python train.py --num_hidden_layers=8 --hidden_size=192 --d_expert=224 --tie_word_embeddings=false --beta1=0.95 --max_steps=11911
Below are experts of layer 4 (counted from 0) of a mixture-of-experts language model. Rows are named router (the router's row for the expert), gate (a neuron's input weights, with its number), up (a neuron's input weights, with its number) and show model dimensions 0-191. Each number is 128 + 32 x the weight over its row's rms, rounded and kept within 0 to 255. Numbers have three digits each.
After each expert's rows: a language model's description of what the expert responds to. This comes from a sample of Wikipedia text that the model never trained on.

# expert 45
router:102143114155151144124107125202096169131055166162193096154168164117137173061096129075131133123114105143117126114132093085097123160109082077130156137132131161159180189157177104114160130105040137090149097160127101089148082059123120159077154076123173063156147123117102143128146108121141106142125147142119110084150079134118124172132141095049150142148142105145133117075123117179170126050150095088121089157121076108135085118085107141115066171114100153114126149171139137111096084190113108128129139099118094109102119166131184120167146152128148141158103124156156191168126104192068082097
gate0:161171094144133151136086122185152099127173084171155092183096002111116092098086133129137191137096141163103173132078111111127218124126156140165152095110164082129095138147178095150105159106099135145195161140150111116096121147127144166117112100130140130149130131075067115094104124102128109122149132114132140114144131125126173146124099105143066138154135090135135081119089107126065120078179152111088152142162111110154135116080172119105079195082143118129175181185107121063041131145128158145081132097123150105176133157112127137101220082112125096140134110129134140170118106181131101160
up0:118125075165141116114193124136165117098105126122096132130185178124149129136189150113093162118075060127110155146114152114067118130135200087130090095114161158141195132104118149113072161194143097106140092128172145158199124159099149161168109093129083131136144119101090172107101114127108114176086149120090092160133131130124105076141136131122185117083091135130163103112154155157140125143061143135205109143073133068115104099145095130158164103117028123049114156151124124147141077152092079119181113121087099113095082162170127104136086172138075128158141107116141129099065076091114086120
gate1:159123159152140185182136160146111121169140119095116117100108179154096090125120125171120166156101133086127115153168091119113095158134088095096170118082083184172131128149199113141129163130175166070145098138094089149117155143115111095150095120075139109120131179075159130110138057195090094108161078114092120116134116106180073089146126131082122174131126114139105127139124082143163132150151146142151153165065125119143125138143167144115070081165106146206095143089126117089075087145136180138155139072164130152132094073103153077139086214114104147158178146135143111159137037124058132158
up1:117129127128084105112143159119104096173135117097118097132081171153104067146139090168144147149121149094095197177127126115150109139096110113151125155088088171214116105113147074066058165096115104076194180133127074103170130100183158113112079124095188105084114122147078123103131177122151163045093086124172186117146123163122150075127173163107081104118159166128175154096180110079134140117111149140139140088164077128159100166131113134134074099172142179156118131106070083119088149141121177115154099139134104132138126109175141108147076136142097166137156082065097163127111088114114118106
gate2:121127131142149129105141144124047116163096201074144098091130074109148113165101119124067174146075128081096171122097083178165139091167180143148114108136172117123113158064144136121155187154160181101109088121142092145168148115144167113061133131139163168111143146066118134066138106088139154165185115132187095130122120157121136130164118107138153123117174142182164101129089092135100093121199137149157133113136112203183209138145170083134123196158152150061165172105152165110155095126094159154175132127162133073126141148098137129138122124115111130160119101112162155129211123112157092089
up2:126146129140121041126120167144129190145161175133153131145143107125110080079121075195133106133117109090146067049130121141166135187145146108177126100090140188168175114120192132153037108135229100078112170160169098140131158113178119095145134149145057089119138144115136127137123126136126161100121141109093214123064173149117148172148142130173193130109106103074099121155121171157125156171092115132107147111107094131128107127121124094229143124103135136154107155051129141121140149129169140160080124162116136101113119118116158165158052104094160147146109104138147103143119119151151143134
gate3:081118127137128176093128142127137088153082152114124130132083115140142170129102146066122157068140135076172105158117157147101129112143138139141092190182052115117198134154086152072146087165085138106115173135139154064128140133119166119131163149151149165099183104119072126120138106124079130166058153122177146090143119076084133153178088105119107153119200084179134080185127109121143147117151121145146172158133093162150143057161094088167108157127101155142101142174184121140091038065071142153093131119148119083162122109104148069151095114149107101171106109095120133144166091181118107160
up3:170168136122153069144094123161127080163141117094149082150164106118147087124162144123066141144107110153102163083130088152158177116190083126174146090105126141177079132096130140205098184135082112083131154088082110139142150088123131139144120134138070091135199083124131127114051129148128097114161111083111169143110130113071134153142135099168071065171115132115146172095113099139081109186138169129121040128056101094137136150104174146091088134173063153113150113151098101054143150126174108109199127143116135116131145150163083143129136134131173129054150097134156109132118089097158090137
gate4:098120155109095152124140092118077173107108109088198129083107111146126204093139086108137102103111152111170145182079137108132141083177140102107141160150135125159097174108114090132155143098158154131104097154149120089132099097164129130083145114114111089187114150087230122066032104187079139165116109085138163113105184110113109117120046162116156115128104133154115088165119142111125116140083101141101136177158200096130128172102085123131168134175102163152157076131145135121147104107117123139141107198174090171081133131165180128117078108119106093095102135091144140218127127164103161110
up4:127101178124125151140145132071159055148113133184125165100136139121102053091133163122084185123227146118165197127113106082151113115043114093120127140163149159148102131082114143101119144105153146179103116118132154148109196107083139162193080111139115064063138103135180149126154127108161117164124093156109051158132085160090127153171089098144147155095221150159082134128115161115113102146126154134073138136083136126121109133082113078106096058088126081145091120164134128154128129112156186145124092084100167103131099093142172143124150120122127167183126109077154158124148145127091124138
Joining words and separators between list items, chiefly and, or, &, including, plus hyphens, pipes, semicolons and slashes.

# expert 25
router:160119184109171176142087103148134148127068154142179055136169175110170149122135139096106171158168083166119127120062079049097119136078122084150176150113101153176177127155161109035097075143126180133148107150106122101128094131104132150148145107145165094103150116145106164140102089131099115122114100156184157107142127136136166124136167073086172117077116144095148104106098105151073127155146133107108106176130109143150081072073120102141101145116080152139091117137145140186120078168095105174177117081116084093144104135188113176158142086133155127125118071176124168109151110121046166103
gate1:157124105143074128148105145137160086085167102166102083168154150093208152123100125095111128174094148128129121100086101095123101136063154129178130185135098134107148156163108095155137139077136133180169060081123133071146101132067188160119172119111103169141109124154096095166071123076135162171154113111116201113117115115141152057144130083180147073114112161097158118145100115163114109156137107091097143153113133100077141089155078147123097131143074113130119201148077068129112118158105179186152098122181163099150208174141126132123150059100125119090107101118146116171138094140154129091
up1:159141132117171134154140126149114166128152134159086120125145096139132052148126164165130121086122120134101128118114064092092092084176113171129114115067131157179116147080128118210158173113128156089136085074157130142150114189092182124076160116101150180172105085071093109093074081121157178109131173129162147116109112170126106144119114096135125189114130067123110108121076120178165118184064122127136199143107062106135133140145160175142176156121114119112139106131124126106124115093136120088168059140066134145089110128134086185147054094118112156121133099167041089134104072134097135156
gate2:054085136136104116123118137118145136161144082125149143180122107181151120122069090125111149120127177172106168178143113114090119095187101133118119117163070123106112145141193159140109154113091161114214128104099137110135075090168143139097101173129176161121138151205077083048090105153151159114144134143141103147118115107080131080134112130111137070103133133137171166154157113136088175192183191136157128132100092150128135159136138139182128103070027101125108118113135166102059132137179174159121123112124142081190102144138102126139189185097103105110167119141181082124145144131157160117
up2:184136137080103163123147131140106101144129148064078150089121083124157153161090155186114086104081152126111109105134135136211104089130068043127193165133155108091164140177086174121148114150128114165095130151134168054133130110093137096139173119128117097098128112083122157220155127122100125162126154126160151144165107130124091113157105110103098080122147125109142110128112103181093131093088095147184127105091177103127099104037093135121113143162166133118187135196121155167153140119171095161154176152192088091141164111125164107146125116102094105187150139159129157112193125095176084097
gate3:155115164103118148144110138117159086101144155113088112167133144146142162131100145157089186105069118092130129099135114060109113129122090089154105135131135174135137090092144129051065110131158196089091126094103123091188072126074076097189055152105150114124083171112135150156127118144132157111101122126096163056124162156128103111100126140097155102132162150132129149108160166144111181149149125148092110140105118097155101081163125073111118137162145102153139167106101159164091105200096185109130220141182094077097122144129115140103087185134221101096046087089173108111115114104115126133
up3:130178140098134095169092147048148128184111135178095198175161087153111119145108097152108120127115122164163172073126166111125118183130133172153125072155090091160157168133196129111115076156132173107115144107098137140112120108155168136131062144151169183154085121100171051156089143140090114108137110095119127143094093174141133104141119147110142153159095112107079104128150155136185109199121082087108127171098176103115092128122133150149103096094125114234148140161136169157141105144144146041099149135129122134196153146070127101091157153135180118159093159128178173080156159102109119147
gate4:119127116108120114133092130090135193156081114136134096135093109106196126142138145153113118184129137087157115146115093121092084185115136133095142172095102150191213141136138105086125137126086126091128083122099102113116136117088128126085085158119092131159100127212141106112165136086148209100202093145169128066136086213173121115124118126120059086152167153121159125117118114052129168156162141139087129101143107128111076106149124139167088088126097133131102167133105122114152121190116117111081161109112070154149104111124095134118127094124159120150224160168095182098154105064068111180
up4:142077115104133102088132104137080097152097196153154071145114084164092112128192156121093107155161134145074211139120070151117095107116158138153125186125099166146188097191108081073089102143138154077126151109142157106147171085143145116067146125114045123118076103114147187118122128132148187153211132144091099099134117153126205108153074151070132146184167144084074137128102106135128196128099119125079172128112095138154147128151133138126122093134165069106106102160160093138168144130130142105123152133093105109122194116181158133137122194142110159146104117136184129142122086125114167157
gate5:166133106149111172137073135095146093128128106111127110131123177093115157126155195126103094104108131137083118127136167088119164161179118116156119171090106126083126091151167088171124080085068147128149064129133176071179148062160192152126177112124121142135074144128083153168147136164073139169071118139137156067155142089144106158121167053151138115135100101138084119126158098100111170134076163138115137146157095179103116171151166116152171148155027163115181158110186136152130124174155119164089092130177162139153101097092147164120153118151129190184150139149112158176154132104083092099
up5:131126115088177162089159065103127073097147082117179114110123145164117136175158148165104172010116110118106130146101097076115134140151099069160074130112071142129127134156175086067126114116146090156100133129083175097158119121151146121149148108106100206069151121063076142084143141090106111163153148178130106079115071134123140108101156082105118092114155122065156118150152149101154133106140118132143164113099158094135147117069118148179203145096082159085180100092157173095132100130165101130137150135135137140171069138076137183113133156074148134164115165092129123138160152128096155075
Pipes opening wiki table rows at line start, colons after infobox field names like Running time:, date digits, prime marks in coordinates.

# expert 12
router:129124129144148146165090120154137144104125104172192161164164136104176166130181141108099162130117083155084071084117105083085151144123107071162146118127114139134155184175152121117137048138100151119168127086107107135185106135083112103136122108179133141146131167146109122078117091134135106099128141088127171127117118188036160129183081029075168153130147132133127083130133099149099100102114104106123121143093103082119125172120166157147107168059139188129100130153197126176162124159035086134135137100176113028136151123141138115159150085136128150141116099139181138116124126160129097069
gate1:065138146125151087208092144135162148170060111128150164102141121136098168103165099107139159085094152100092124141129192150120113107054120124126125102174099161158171161130138126108069082120149126081151183094117064124132114137115121109117128147095160102154128140115103134093070119167141091080155230087146096164130145108103118124135112106104194153133161116096149108130106104132135048101096127143192164068067147157141083186130147136112171097184147134123138139040087154177143088154069118069136133074172117126110134116141135079171148121138132143080128154151147125135142157163092136173
up1:193120129102194117155126090071150177120093165111142171124144098093095161082132164085096111142105144145100126149093183109128095151164141149106135099103128136146127120121124116084117199104164162137114124121065117203177129113133121110093093172153192105142165093190096102129099144144150160156056105114099118132129120111126106073106106132175121110144137157152068119167069147108154125149129126192129176167095098110122172133108071143137123108148166161058136102091204089065065148075197112108079105086107174143131176153149178107164111149090138102075092102144118109101165156157123137142
gate2:103179096152200118157183102143127152127093078167172106164183160116162125143130141137100169086161099106131133052144158111075135152113134148123188144136187156092138154160134136123156156082143148157135119101116111106115085127156134137120155162192117088135157085155105065111066161134173195124112147121085143136108111135108143103137151043102190134112166135181092122126120219147184172129224112100168167134081082149122089097162194170071157144105097153131106124099124141140140138135105033129129091115147126154103165136147141137165103108088158155145175147133111155104132144110108108118
up2:119179124185131151103161124131129110129128161145150159107153177140150151086095114052113037137072112137106161201112137129175167145125145123137135135132128138100144169141120098125123126139061095148134156149139113081109145072107072116053134159147150148146158107125094129145205123165111168136169153137174036153132084091151078129137118126169135154118164118091136135081104080132118142083125101127118125071161194099155138068147114148139148107158155138086122073151173086118069166147118056135181134135137174092168112144095111086110100213147173153170137110118111140164104123130148184188
gate3:112132099159094123146137115147137134115105150158188132126088147090105092136151111133051072183128139153102123098158120138107096167104110087062156153191119123106172147170144196106160086133166118128121130124108170086140201157077144107179140129133121107096110083098123165125141183137177098087113161103175160152110150165080134142117127140099090174095097122122079056201144134127138079161096121126168106157126138146043119139144118159105102222114104105167082122095103114166142094115089087091097109151106122099100152164181088160114095157174160127145142127141191192160170084168161112135
up3:126166125145138113061184129142166141178149114161110132106130151161123151169130093123118093137161106096094085127119142107117127097164136163153143166145099102182172121085103110145135179181135087144124113165130122103131117118115122093115122086175068100135102106208065090165114135095079081129140078083116128151187090110153033106124170147155145158099128144155145138152129076204123158176122133149140133156118116103151159073178122118102174111157089147089145184095121136131110163146128111106163148096173175111100121159130112200149084159168119090202052153130105089191050107152093134111
gate4:120090156120151171114134130130075164161114164093146084129157044113196132164137106118089072092089080083114099122142115115094095145150083137124076122115138126144056138156107108113112126142122158072161151105123079095167132082058117097078064130123112123159064115154148136054160093153097123090135092138127139109133081088109195172179130114162084140133177129116082149135099146156140123177124101117166067127177144101136117085053113099178100146080139156113144156171134121090132130130117211114156134154176108078130156150149157165148097059077139146139156127132122100123183090136138146084
up4:129087092110111123158118138110102148129151105082134150135063086143126178165167117118078084112121161074148103151102114152093115156141120149154195064146177175138106110138131078078144123125196177119105071088045139116136112111111136138150078126156157158140136156183152139129130110142096088136094098170197131194130057091058120112134140093118186093098134145107128212131086121122163146145129156203090145102174153142146199119103175091106145168104100148099144171119167119146112091101143125154117139129064166101184177071106105130079146163105132167143101144151124107153125109115110160168
gate5:109102129162148090110109111134103195106106084181107164095133103132134145139185117087123202105125176168124100097113149177118110121171150064158156132077131134117196134136066072147161115158087100144134142108116135159161154148064094141102166192114108054138129080146092162134077090056117136055114155100189125165152083066135123084082123081161126171110116150114083123113101121150152140145177133169108123110131095142086110126114117142036185138078165107078138135089081149161133097155095150157113128121137183116100113182085128087125128142057163155137105109143154133109110127132168132135
up5:070149103100123045127145060131094127090177085122135103152112078103138117152116080091168123120077159104158149141141158154175195088126107136105165103095092151084071151146162096097155113090150137091179136187150119082026075129137067148157137086184115143093093162150159081159123143154081163128137169109175084165087178174142106099132086136056141137148113125082112158152142100174110144133129203124124120077110129132106145115140092124150103145154085099140145140127144106113135089069108139095124128137116130090116099134190162129125132131057118085145049155154137124149146142132089161115
Last pieces of nouns that come right before punctuation or "and", "of", such as -at in polecat, -ish in bishops, -en in chicken.

# expert 31
router:154122160128146133143099087145135178123086123098185108134187201110146161060182156102150181122121112148109155121136075131088193159120140116120157158121112162198117157107107091087105110180132165120133085147094067129125141131059171118124076103161164118079174164111096179109074089117126132131115146160142096059128121165112158149139167096076162113129068139145108050114126130152111129096222120091081120179084110114126097128098149154141100162129141166111089127127114112136069071142100109167157166079178104118147127137107188152194197133093138100098108107139127126117102121161133100132
gate0:151103119121171156132153121147073164124105145112118118172182166157179100117168134124117095116120124128144130105128151157116095053144140112110155192104070165075153148118135141173171148114136209123098153085168112081143176161099099106147104133148099117132110166085111163099087149104101119091147114120135112122142167118158110143131153148098085117107108153103175132111122153135097186070126097158183102145147063125173103101135179097118131132091161152128109159124120185100093126198098127117179110147174155118180105141136118150183167051089090200116117184017069183136136133120081115177
up0:147119173103104164149130148124148156202153188150153061128140138066127152140144118133137133135109134151120190098092088143112139116105128135092105079205105131148162104116143108127147138164158137112094118157219181090140096098124083086137091163087131085189130147085158096156200110130101162095140121091099117160065085135115105110167190125108148109137153095088118136140144096141164134183114121109150103120148114168125093065074142108178155122137139181171167152143144126181133190109103084106137050140131109169115157182167158150100095134175097108076128123221148141140144170112126185107
gate1:166141122128147114158046104157097170150098120061165129158140104097197046117117150095097118120134107060113169086107129093119125125115126190152125072142120118145175133142138122154194090128158116093138087181125110138136101128079121102157134158154118143141144124139077156121142125080127156156176135146120163093198118122111152141153126141091071135139134067070100118081119130152085177096082191117096064150133157074143137143158192102108180125137145164070136108177140118123091137110097115182138122140102129180114065144070105157117177110094177071135190143156105152111131155050132128158
up1:134142111138144137146137133167141137142153043115135131103126061084054095095095121098089146158088131109159136108159135119214178096161155182116093156131094143158163221189149146162108121123168091077141065094097106150150164166097119081106191071123135082206145157121133122135178121112174067110113149145123102135147086134136150125136149128086138160154129136129093157116124142142150194086114124154136097114114091125187085115103145199066128157158088153116136141132115094241133133106103137153118140140120170098126114173123080129077136152151111117120053147119112101135087135129140091121
gate2:157121090119075151108096102123211126095170110172116143154106119147185084140192125132117099153127132078107118142131129123148070204149120137093134114097162214136150123154113081144187137175151094111089131124113125139114156124071120100165124113208130162112110128123138147135124191140112144099139141120174161168101101205148156167092125107166181152145149121106079111092108193118111182101105165182169146132087108055135165078076146116189120146127130162143118172118158163102121103075150138124108135145106122091080085111106149114126171087081144193155099144135169111115132197129142071073
up2:121150167145163086114164090107123121107104126096114153116166082121099133130073120119086108139137116149151094114066118087120124177081147113207165205110103104119095114123133100177120096142123158129161138114085146105127192189143135136128045158101055134072140070120132150171122123156077164149161073105069123177078096124126116163131102178047113112164090098152156148098146091129161124176140117129122173113135104126223153177171145110168149112127150089087110079093124133143091133100126139156150059139132127155138109125148170174115159144110135064072094132098062150096121113174122125096
gate3:123148114122119150072120147115125147113088099122158119171142149126102108120127142169085095156058146120150152131104082090116153163152145101180153105147119128182065144151114128171152149098120130122191145097097174116122123152091160094130144091090087160082064096133033122097104084139111145155144138164129128161085178193123164177171099138126156069133062159101080119125121168102106099118104068118068139102124160083142157130062119140152145149092103185148125099093110084157140160131131109143074133105105106100077139107076049132149226125104112150144177115172128124064151163094093098151
up3:107128106105130143169097140099144136102128073168107118141064113184120107117131156161132143169177161097156127107118199118139128107084170168140140133112145088188182133089176119114179128105110101113061082115140121078063151126110101153214135119118089080178201121116144095188149196125122124119140150104100143086142103097103070146069151145107156161165158129154137161100092147127124121131104184123138157090143104136109130149122145074122125158171140081112128184132111203038102106139152128163160128134117157112205182132180135180162094139187088122145107113106151140078134144094181129111
gate4:166147132182131159044082111192146177147154093130162144092106112145117180109188144136087118158136086120081100111120114132134125132110138091081093104160147122101160165096153105089126147159137126131129123148098110168140221074105118215122099156110131181118110166100107090117187158142107138131106144146117142133060096152163098160116197071146040142108163053129115117117123154119083091114163057097143115153113102109142136149120138151123146151114154115121147192123093091140062088184122133109104094114147174152166105139114100149157171149136141071104144154123087089142140106206126092065
up4:127124162134105112150169092127085146112142100129110120156046122125147134095080053152044079067158098125148131100175127193167124198148135126133102170095129140117172102134174135180133115154089145113040107124116143061085118156074145107131133109053127150140090147138123120100148147123060122117166136123163070124139100115098068113132126139156113140134166159142158124164120122114192156080161131096072138191159117072119170154112118115145137151126130159118124168122144098196109116110052189144121103090135090189137088076162147165097139094146129116155139184175092179125144129161131118147
Second digit of four-digit years, mostly the 0 in 20xx or the 9 in 19xx, as in 2|0|12–20 and 1|9|81.

# expert 30
router:088136145156173171166141122111175153109092090104143134161135169064135123120149148048109121131143134142120136133054085060073152149114111114139147147120063149150159142142125130079143121168084137106109091133069094136147121110090088090080100126165174127089153199173123161148142143158132125177116144128164142102159111181091159157137143020118126170119140120087132141065127154125111161100141113092086104177124076126181155114122148082154059160078090120096122091127182153153086149160076097166138158075137088108179153127152113116140171144134138170163102162114168162087154058117116137093
gate1:170076095137120116203155107192084087111088156093136101162100107127109073136087098090125156170092149113122108072175200124102074096182108158170151109143135225191124140103126114126147129145144094098133119150110147118131128118145135123176092118087167149173106155118102156168154133080123110144130124093139134162072180125166165145127140067084120117088119092150153154118180130077150192154148063104111147128205137212144116076119077125127124092143149165104077126110119180165148107131139116117163098130154153127134143150145148171123167106097153125114174161204126142140190122137075132161
up1:142206140114111154110123154139119126125109169141125119095144174134147175115096119170153171173171096131150108155103089133189144200100102081120066111133144131069117100113155118179113125112079134137126138121221123137157146155089125101126154156163047130160206099108131083144108064109180171112108142137121134110186120107099109142069104184171163129160182150171147127154128070100110118118156123159113130098130173117096139116118163124174155045192161100108171173143073105097178110134125141141083112151095129087063092160124143133115138128126082092116111130148125153125095180093183187099
gate2:208098125171086149127170156150198138102154140085169097161107116086147107132113172154176109142122113115116157094134148147130125099096153128067107153146105158128115088117127088161128140109154124111138088161138112114084106114139074147111179033204142117142139153168117131104177197118138078161149130130087162141155126134073091082070111063137156205159155138118107106151113122075158163149114140143115149105098135119116130201086161089126112156102114125105122080171130104089076186115105127155112111169127069136170145096197064112129158139091186085128145166096123170079118115177130079146
up2:177128158130171169097098094159150106116121101096043127149089062142134133101199120143135107206140090160092116140145070123147141157143124161103145119172072124156124114139110160130199127162112124129145150113147074107174125122143094136152139124138106117110126108148104101149102083162108177100152166036106157127166097103135116107070135153119149137094072135100160102104169140152115081153146131143137086082051107109071105128157130182098110150155093112105046169160143099183119154108109120165101133138033127176155074121077120078162117167120118120156097138101115150100182211147128128129
gate3:082091124101093123076151111133125136128132099121105145151131125158164144138129098158093116078105130183107156071103106122134178162093142079113179109149077137189140119148183110113175127105179148103173089154132148176128102149097101154146101186102132113180134056120126099153082120222130142123086118080156164104115154122091140166122190174108131159116142056175175139130081112125071120167082091123144144180107087156127100135225136108048165107154117138137138105126145185175138104130108100081162191145153143157090107125142129106127184177144090153070111146132141180152173143098122122120
up3:130075111146181153130157155166092151061198173099126173195086121117077153096110127153151121163194137116102146163098114105125122119117104136127105068132089160172155152104136083125113126051158143194187164160087082186167133157140102147112169063128126154179135051090116160132091183143178153169138107109148151113116087079136148108132112185100145122123097080142195149134130171170139093168110154133153122118111102145108118103095140104108115166172110149128129180153189123106124152114144178105086117148109121072198104150097141122158108136077086122082156118121082138109167121124120173078
gate4:108140096142112129113120135122139109060112046113146138109177097096132126073137186134136163145131080128145137126155140115110126189124159141146128194137085158119136165148141129116096136157110119165062145114137124172097134124134081111111092126113164088083068102146119194111165133120108160171157138128222094127130134096121179102130164135122102066090096127141100132148140187088067171143087168124136080107101148093140177148138166131124164143125065165179114146124125139143127099233140099100079091116135107109116091168151101164142043108103147110079189099083079103086153156174179080147
up4:175165155134112111137105134149110162151112135135165125122145095122122126124163129102106108096118079056106154096092066132095092068130127084115173131115164090144078042136125107154077161111099115119082154129171038181101164132157149177154128162118154122121106133100111162084131145134053135135126146107109103112084124126137132121163117070144149090147114126190161136106125151107148163180093162139112159193144161167115154103142115126144097147191128128133089045084176110132065133126069070123098166144106128139158109119159173080146181108066166115105123113050168088074148120134141132052
gate5:085087050101127111143174148149115121202105105171132108124130128192167103055204146076059122115139114154145184112111085103196113097132115113118103090142068157122115074095105120146105121119193137140125136137092110142136213098123142147105113149151184066159133137121099127105100067111101170162143171111150108105117091157086121084139169093122137146159161182154140131165162153135053091146114140121109137108143157127118111104115086036106115115111086104095107102139130139127200156122166156138148079122129144087122135140153106055176167165148137124130114173158170151162151160118075138093
up5:050095128166133106169099117151150123123141064124126192108175170139176149139207120196121168178137183123187146194084100146101140116118094117132156085123101166146153108115097131155151123179135121109106060113113081144094149150155087132176148152111105186145087160101110142177145102199103166192240102109173129118105108159148150106140131118102146092157113095165121155118153120089097148133066093174157180119106144103143148157120151115175109156144131149106170142102116159093122105084094078159097138146186131148125190118078110169078173121168129107098115110133113149141116156104160106138
Past-tense or participle verbs and their endings in narrative prose, e.g. intro-duced, offer-ed, used, released, began, surv-ived.

# expert 35
router:097169145128165179145089129155078149094109173128191131160137151119155142165150146131099127124137172131125161138108108126156134093101066079161151158129097111128153124149104084093149066215148167134143158138088056117102100139096127143102122066167175117083153153122092133151101130111131156094116163128102172102128109162075194093109118104066154153141121131159109133112127084129083150140190070092095161181062078127120134132047163132126095188085154130109096130121148187155095145181085125151064131112177084079166166136116157139156125095053119148124147098177168145105176108114121116139
gate1:127192136138112114150114077135121138113097195112120135159114128132146150160133169127110160117123088174122134146094184108120163154066126141140112127152119093106196105137144116078100092136127087155122147069121098135142165126109070123162093163204180151110182107189161111158074120159148145096138149083088168204101054137180166136140110158157133153167133144132126145138168154132143188103099168112108187104082139170070066154140145101116109181102093125108106131125173142135175119157078186097109146122095172176182126092158159119194127184082137133099087115082124104134124091158131180071
up1:131060096092159113148114123135081103151122102168131158107113091168191129174116090182092123093144109101127141032078114123108106155165131150131132122099140141120149094175063117069123124173136101211109132128115041153136121123106128103143155156070090109113157162078149107136138107093163151131115143134105179102129108154076098127142091141115078113127078196137088089110128135175099171093160187135107161150096081164120115132180109128115136134145116101174132114162098137087134116107155170118093073065145177139184204138163092148172104153107107104092129131184096093187075123136166110153
gate2:081123090151121092130108128187153152094119174111105136069172152131149103114118070099079129119108177107166171125092140040179146079123164099155189120058162125098131101149123094116129180109133099133121158168065093084111149115136142157120112103107048163102133151124128099093131165126156147103133102138093145134104137153084180077190140117155136060160105118173134141028156155128091070092161087087099186091114140148137146146072143110123122165141149129092128145153142148094111163129079139112071134142186123115170192096122094148107160090142059160103092118173146146108153136146160150135
up2:121135143111127192101098133161085121126129134108193136156177140141054138136070151093115192133128152117136143157132132142146153139147176120101149170184096146141183076116161079126107148167084114139162156111197163120127152150120129119102159120157094080114207160101119129156105114155066150119158123145125131113153152091155118140116116078113077076131059121056115130114119134150154187176083129167070124110111118152101181083162165072128093155126168153093055131155105120135130163123119134133165117138122122129075084110123175133129059111090043149177113101066123084101101120103086180069
gate3:145164142084160084113120147105155180102114112137128079115144082131155154081178141117106101150170100175119147084071099167174175179094076109139152134162153120162145130177094110139132118150144181149119102120108073120129140133168159134143134140091138088126075154188107094093050116107166148061142086138109128137084164083097066105103116135118143115184149121130174219089058100119082138115095163124106165144168108124146075158128163149142094165118135133066109165104178149132136145122100129152080146131101119189164181100142124156155116063108157108130149104150113169182137086072147136207
up3:109120075134126126212112123135085153076203140175141082130119113085133138146090182125109118162127147112129122198138149136092099126165144119123082174125090126154178103119098139094151112096161147081153068151141179175138132151099162120125049115076114165140098130105111135107137146075152082145122127085134159135153126165156207104179100155164075128154129176148144169137089075157111086117099180116105108088133160114168152176099150081114150096122048159128130135157128114088171154149119166130110156176057176133058155104106123177148150161082130088181136129163152162068088120131128131162
gate4:148130088126133164089139142134145117122139144112136113144084172128185140150116171155152153133059168145098130148116143122084135111161120132087153142064138121127138097149072089135182127116176170080108138159096086106116162103139121107155103071052093145095110088132100144071122180093147177158144082115079089155104116129062090204173110086111104128123118086099106136116073136165118141079124109093093151164105116155127159118116136160158072222098171183138145090159159237062167180142095116095149138171085164111133158116145116151155100156105144111146092090159137172083121143137089133108
up4:179075120106150110074111128123101155121140070136108121149110086083115161136139141134110142155133102115177171107084111151125131131185119090111119191232141132130104128162070122109101094148107140093078109136092161110096109152075185117135107100095153128132092150085147184131134097109173127126155165135118121182129121147102173167119131164092190130137131098150117151159122207134102144081136159130153116127081092132138105126115103158098135091088177069189189097101220125086114101086105192086152134212137142136138114138109141109107147056150120043111155082129072077110124110107117109129
gate5:165134174093121150095187078154120163124106166150151105126132108092133145166160093115119106055117134113113131144169107132141175127105106074102078068140106126182129168101220136088144134177094116153073120097089125126109138105160171145098079117111132167109193196116160116154111057097151125109133142150105219172178102148110117124109127068090179119134179107155141112125092153114134164148177133171111158152100070129106117116128101119158093078065128120119106147122150119159154137210101151133130123075145191060167151101164179108128135070164144120162132124161109164120162088080128152144
up5:065129142117092064167087137101154135134114081144117111126121150121128178067151119088137136130187160113174150097119125149134174161169193173165103104137158143094070147126153120127081090076145157158068135148084112134152123122102071121114063100072133190129190076123151119107180147163122110131153082133094167168087157109126139115164110128120154125131103161133113161152109085121063154181143111128130139102081132151174078183187102120067183091140169120180176138076157082126076054137070106115119126110161162105148185142110136113153124135184093134085146117143124114173092138150142121173
Plural suffixes closing nouns, such as s, es, ers, ions, ities, ians, as in individuals, Magicians, ways; also people, they.